{
  "d_shared_expert": 0,
  "activation": "swiglu",
  "router_score": "softmax",
  "normalize_top_k": false,
  "init_std_router": 0.00841,
  "vocab_size": 32000,
  "norm_eps": 1e-05,
  "batch_tokens": 65536,
  "train_tokens": 491400000
}
Below are experts of layer 6 (counted from 0) of a mixture-of-experts language model. Rows are named router (the router's row for the expert) and show model dimensions 0-255. Each number is 128 + 32 x the weight over its row's rms, rounded and kept within 0 to 255.
Before each expert's rows: a language model's description of what the expert responds to. This comes from a sample of Wikipedia text that the model never trained on.

# expert 38
It responds to: Prepositions in labels
router [ 94 147 120 100 137  74 154  89 106  80  94 126 170  57 166  94  81  82  75 168 131  93 124 157 136 197 188 181 128 107 183 131 115 130 139 147 161  82 148 111  82 206 152 138  84 133 143 102 165 110 106 140 159 136 142 121 122 120 137 149 187 143 119 143 108 124 165 117 100 108 155  90 162 166 111 171 157 126 158 117 205 158  70 124 145 129 131 130 138 154 138 142 168 146  65 162 120 167 128 156 146 146 182 161 118 141 191 152 132  51 155 168 105 165  97 115 102  80 134 130 158  69 134  64 179 128 113  98 168  88 114 159 200  68  86  94 111 104 114 146 100 117  92 145  45 146 155 126  85  73 169  81 116 104 122 142  87 168  98 176 131 141 104 132 124 157 149  75  86 171 120 126 162 153 107 155 168 158 121 141 139 142 101 118 139  81 159  75 133  93 156  82 180 103 176 179 103 146 155 106 121 129 116 125 178 100 108 140 118 168  85 134 136 139  89  85 115 143  54  81 106  94 172 108 141  98 136 119  93 105 136 140 168  99 127  70 133 143 109 136 164 163 109 116 103 118 126 105 148 173 146  93 119 133 113 103]

# expert 41
It responds to: Relative and quantifier words
router [123 167 125 135 109 141 149 160 152 131 133 118  94 177  93 106 164  83 103 171 158  86  78 132 129  71  58 135 124  84 151 122 190  74 141 125 173 179  91 157  48 146 137 168 187  44 155  80 145 139 201 165 185 130 121  98 110 158 164 163 138 133 138 151 145 166 112 182 193  68 107 166  94  91  95 123 132 158 104 135 146 135 106 158 145 181 114 101 118 178 149  42 113 100 159 131 112  97 135 128 162 141 137 117  88 164 159 152 129 140 144 165 111 172 102 155  70 153 110 147 113 159  90 127 158  93 167 124 156 119 171 100 164  97 163 125 131 225  85  87 110 114 174 105 108 149 168  92 126 189 162  96 125 135  98 112 142 128  83 140 172 104 142  84 164 181 173 118 129 171 112 154 158 138 147  82 119 153 110 131 114 149 126 131 125 182 130 122 112  88 167 115 178 103 149 104  96 180 133 110 127 172 157 137 119  95 118  93 183 131  97 143  98 128 162 103  84 140 105 163 167 106  99 154 116 133 109 147 130 137 149 123  99 119 139 128 176 145 101 176 174 216 167 158 153 133 171 110 152 112 104 140 146 160  80 129]

# expert 61
It responds to: Surname endings
router [164 142 125 177 115 117 189 134 189  97 163  81 149 162 114 121 152  78 169  76  97 139 173 106 134 148  54  65 103 119  67 127  95 117 105 147 151 157  71 140 119 139 164  96 140 143  67  85 106 127  81  74 101  94 134 135  61 108 144  90 115  84  54 116 161 144 143 196 166  86 170 129 130 120 167 124 180 133  85 163  98 121 163 108  70 154 144 130 173 116  90 101 106 144 153  59 141 124 115 147 158  65 100 114  77 116  90 167  78 199 113 101 134 156 131 147 177 139 121  79 114 151 123 117 193 124 145 103 145 160 175 127 113 133 176 123 105 104 141 136 109 110 117 132 180  95 108 113 126 136  78 168 132 108 121 105 109 104 134 121 131 153 182 150 160 164  62 186  90 181 116 113 162 127 144 133 102  71 126 147 131 127 139 173 143 113  90 115  76 113 106 147  88 160  99 117  70 177  89 185 104  97 103 162  71 140 158 144 136 149 127 133 181 179 157 183 151  99 129 164 109 143  84 128  94  94 139 191 137 135 121  86  74 167 133 129  94 118 159 118 152 102 205 147 121 114 150 120 139 140 111 124 124 129 157 136]

# expert 5
It responds to: Surname or name starts
router [125  99  67 134 127 105 142 205 113 133 138  92 138 136 119 100 177 113 100 109  90 117 204 121 143 151 109  59 115 157  73 113  88 123 120 158 126  92  71 123 103 172 167 125 127  99  71  98  75 203 116 120 146 112 139 167 108 125 170 137 146  85  90 123 126 128 176 109 145 117 151  95 163  90 113 124 124 130 126  87 105 159 179  82 111 169 116 137 197 133 131 195 102  84 168  98 111  94 127 104 131 101 106 129 130 109  73 150  62 127 109  77 127 204 179 132 162 112 126 111 135  86 128 175 195 125 148  90  80 154 156 101  91 104 186 128 154  84 111 168 123 147  66 185 140 108 133  95 163 153 116 151 100 106 145 155 119 140 135 136 131 125 154 160 172 145  96 175  89 182 121  91 151 153 103 127 120  99 102 115  91 107 172 142 148  76  77  79 129 121 114 121  70 143 120 122 115 160 110 133 116 135 116 191 102 130 133 154 121 101 121 170 180 151 146 181 104 112 101 124  96 178  76  57 134 125 178 156 109 102 148  92  69 158 163 126  49 141 145 131 105  79 152 150  92  88 122 110 180  62 181 111 119 148 113 119]

# expert 44
It responds to: Conjunctions and subject pronouns
router [162 112  77  83  77 141 184 144 158 125 105 150 144  96 170 115 178  95 121 187 130 132  80 108  81 142 125 184 163  73 153 156 137 128 150 105 175 114  83 135 112 170 117  89 211  98 130  99 172  86 116  99 111 136 124  85 127 160 163 131 150 144 105 142 164 134  95 124 128  80 143 172 137 118 138 108 143 147  71 154 205  99 135 100 141 157  86 128 133 195  87  86 133 115 154 134 102 141 125 141 157 179 132 149 128 169 166 132  63 148 115  74 190 119 145  96 119 110  79 154  93 197 109 157 162 151 172 144 154 138 171  80 131 130 108 186 138 152 122 155 125 130 117 137 121 137 169 120 138 184 143 138 165  96 134 107 186  99 102  90 109 156 131  74 151 105 104 126 180  95  86 171 137 106 112 120  76 104  82 173 114 134 105 130  98 140 184  98 111  90 115  92 153 136 170 113 143 141 182 179 110 171 115 140 109  71  76 117 166 206 101 164  57 149 128  82  79 160  90 184 175 144 142 166 139 126  77 118 179 160 148 120 109 127 164 103 161 143  61 179 135 150 181 144  91 103 135 104 106 141 102 121 135 141 143 119]

# expert 30
It responds to: Infobox field labels
router [102 106 220 117 110 186 102  60  91 120 104 128 131  98  95 157  88 130 102 160 146 170 102  72 131  99 143 143 171 127 182 134  68 114  81 101 146  90 147 105 150 193 131 106 123 102 103 159  81 129 170 168 101 128 112 131 140 187 174 194  73 119 126 122 118  86 133  70 135 146 129 175  84 111 126 136 177 117 121 146 101 148 155 165 148  64 153 139 166 162 152 137 146 166 147 126 138 111 133 135 126 128  92 101 170 162  79 121 119  94  79 135  89 146 146 165  91 174  95 146 193 111 141  82 162 129 171 107 147 135  91 138 109 100 154 106  91 108 128 173 131 107  72 166 125 120 124 162 155  99 134 168  82 146 155 149  86  96 125 204 142 126  75 160  65 140 166 130 102 102 159  80 183 108 107 131 135 189 131 129 148 129 134 117 101 175  70 126 122 202 165 127 126 118 151 195 145 100 134 103 124 138 133 130 150 156 149  74  81 100 192 107 114  98 124 165 168 134 106 129 117  75 133 128 129 174 122 152 134 134 126 195  83 127 108  73  98 171 157 153  86 186 133 102 147 157 162 153  76 120 158 101 182  82 126  79]

# expert 65
It responds to: Subject pronouns
router [149  45 143 160  81 128 132 159 128 103 118 150 158 182 118 146 132  91  77 148  91 115 105 123 153  67  87 124  79 129 117 108 124 122 131 115 112 159 130 124  91 135 178 173 137 131 143  76 108 140 151 184 115 115 178  93  96 117 120  89  93 136 108 196 164 146 156 173 128  92 176 117 148 100 164 158 155 170  88 200 154  74 157  61 137 120 106 123 131 157 188  66 102 130 210 103  80 119  87 157 104 137  61 106 113 143 136  92 147 202 119 104 170 134 182 113  71 185 147 136  91 178 132 145 141 115 109 127 170 176 121 122 120 115 129 132 130 165 126 117 123 141 122 153 155 157 107 147 156 176 128 190 126 112 119  97 221 104 143 121 178 106 131  84 149  59 123 163 138  99 166 153 125 103 129 141 134 125  85 146  87 143 103 105  83 176 128 163  88 177 134  96 158 110 147  99 109 136 123 136  87 124 115 144 124 113 103  70  88  58 122 152 110 156 162 207 148 177 117 146 170 160 103 164 101 124  65 152 105 132 104 142 125 173 173 209 110 149  91 155 151 151 119 119 126  82  88 101 110 103 145 129 138 100 144 123]

# expert 24
It responds to: Locative prepositions
router [142 129  77 174  97  74 132 112 135  83 106  82 142 121 134 105 140 114  65 147 167  66  82 162 111 176 159 170 123 109 173 169 116 115 152  90 131 112 106 128 144 150 157 124 153 154 115 103 141  63 137 122 156 144 126 119  91 139 154 175 129 139 191 135 178 113 173  94 130 154 129  95 160 117 129 156 128 103 126 166 199 148  99 100 129 203 109 133 101 156  78 120 158  80  65 148 112 117  94  91 150 169 185 147  95 122 158 139 150 101 168 142  99  88 128  99 114 148 110 171 167 103 115 130 126 140 128 122 114  66 136 118 199 120  81 111  90 134 134 149  73 103 108 154  98 109 122  72 108 101 207 129 137 106  97  70 145 164  70 167  63 137 110  77 103 161 154  96 174 173 119  74 142 185 103 181 180 128 159 150 110 138 103  94  77 138 158 116 167  72 170  84 172 114 118 141 117 107  79 102 132  97 174 147 121  94  78 129 136 130  94 199 140 148  74  93 114 110 105 161 140  91 206 106 122 130 152 104 105 102 126 167 165 112 132 101 115 171 103 136 149 107 164  84 107 138 185 150  90 113 142  97  85 168 106  86]

# expert 23
It responds to: Capital letter pieces
router [140 128 168 166 121  83 155 110 120 129 165  99 113 131  88 139 106 143 128 125  82 171 158  78 194 131 131  87 204 104 155 126 133 154  62 124 113 127 103  88 177 159 178  94 113 130  91  86 136 146 161 130  87 112 195 186 114 168 171  99 101  86  90 117 141 138  94 106  98 175 116 195 158 121  88 125  83  76 115  55 104 152 107  91 113 112 112 144 133  94  83 131 109 157 174 104 136 189 138 113 115 127 128 120 136 150 105  70  99 108 106 110  80 146 141 147 115 149  85  74 131 150 118 137 136 140 172 109 121  85 178  88  89 148 127 110 171 113 139 132 170 161 126  88 143 129 181 155 145  88 120 178 129  92  78 198 115 133 136 143 135 121  82 169 107 110 178  86 119 139 194  62  69 175 183 122 144 136 151  87 173 139  87 150 130 148 104  73  70 132 117 120  69 200 166 168 124 148 143 122  77 145 118 139 175 134 117 145  94  97 120  79 120 153 143 158 175 113 122 124 184 106  94  58 115 184 103 157 121 153 109 141  70 116 105 123 116 139 135 153  97 104 162  74 141 165 148  90  98 130 138 123 112 162 192 137]

# expert 13
It responds to: Name-start pieces
router [181 159 163 142 119 144 179 156 134  94 169 133 148 116 202 145 151 183 176 111 107 113 195  97 142 121 108  79 127  90 114 149 104  53  79 164 132 116 113 162 137 164 111  89 115 120  70 126 152  99 110 148 117 100 123 114 125 153 137  82 206  40 145 128 165 109 152 129 124  67 164 127 106 128 142 167 113 142 144  58 105 114 122 104 145 107 123 116 118  98 135 205 143 156 125 117 118 142  83 128 124  80 148 116 147 118 183 132  81  88 144 124 116 197 135 151 144 100 135  76 198 113 100 130 151 181 159 114 119 154 175 131 145 126 115 102 102 140  94 104 138 119 132 157 169 104 116  69 178 102 169 199 120 135 131 155  81 149 114 194 166  74 132 184 122 172 116 192 142 141 124 118  97 142 112 109  85  96 103 115 142 125 137 188 156 108  72 150  85  68 157 117  93 140  92 165 134 138 133 187 207 146 146 175 109 119 157 165 119  71 144 141 101 183 172 183 113 106  72 101  95 168 138 117 154 141 134 144 127 119 141 101 106 142 156 109  69  81 183  84 125 115 108 132 124 146 117 100 152 129 142 125  54 146 162 149]

# expert 8
It responds to: Clause-opening prepositions, hyphens
router [100 112 156 136 147 144 150 180  58 110 156 123 104 106 129 156 149  97 113 159 114 103 146 165 162 112  92 154  91 175 180 180 109 130 173  68 173 100  99 133  85 190  88 113 162 119 114 131 167 100 139 137 155 148 120 105 112 152 172  88 175 136 174  93 139 112 163 110 104  44 173 101 138 133 109 130 114 138  76 123  95 127  95 110 158 123  89 127 130 145 136 135  83 163 108 132 163  86  85 144 156 177 157 128 147  79 208 114 191 103 178 123 133 134 153 161 101  99  87 134 114  72  93 142 120  98 151  96 132  92 146 132  73 114 104 113 100  78 130 116 159 149  79 150  85  59 151  98 137 149 179 117 130  68 152 132 138 140 161 174  58 147 132 186  99 150  96 149 172  81  95 160 127 156 101  93 125 128  86 142  73 144  91 133  62  79 109 130 179  95 126 136 171 172 126 158 142 173 119 120 133 160 184 127 123  75  71 165 104  97 127 147  93 178 115 169 109 125 116 121 141  97 187 107 174 126 148 116  57  81 154 151 106 157 164 110 131 180 112 139 169 108  90 188 149 124 114 113 114  57 129 134 137 155 171 111]

# expert 17
It responds to: Hyphens and surname pieces
router [172 158 160  97 111 150 163 100 105 114 179 149 159 117 165 112 116 148 176 113 125 129 158 150 159 155 127  68 133 115  98 156  72 173 182 120 177 112  74 112  85 160  93 107 182  74  67 138 138 121  47  79 165 105 130 116 129 145 163  79 130  72 100  68 112  96 183 108 108 109 151 102 144 183 151  75 109 123  95  96  98  97  68 116 107 135 122 137 116 100  86 154 117 179 129  97 128 122 119 121 113 109 130 154  94 103 113 135  90 150 158 138 126 151  91 156 142  64 124 147  99 105 177  95 103 154 157 107 120 154 149  90 111 164 118 118 117  87 112  87 117 126 131  82 169  85 132  97 168 116 130 171 127 139 146 129 165 100 109 138 109 127 125  98 147 171  88 144  93 157 130 114 152 120 169 125  93  64 112 133 163 156 164 115 135 125  99 112  77 135 102  96  54 168 121 153 113 119 184 227 212 118 173 128 127  94 175 134 174 168 106 108 106 134  94 214 118 108 171 101  61  94 116  86  89 107 180 127 117 123 184 108 101 133 145 158 174 116 171 111 131  84 131 164 152 117  78 111  98 141  90 153 102 106 201 108]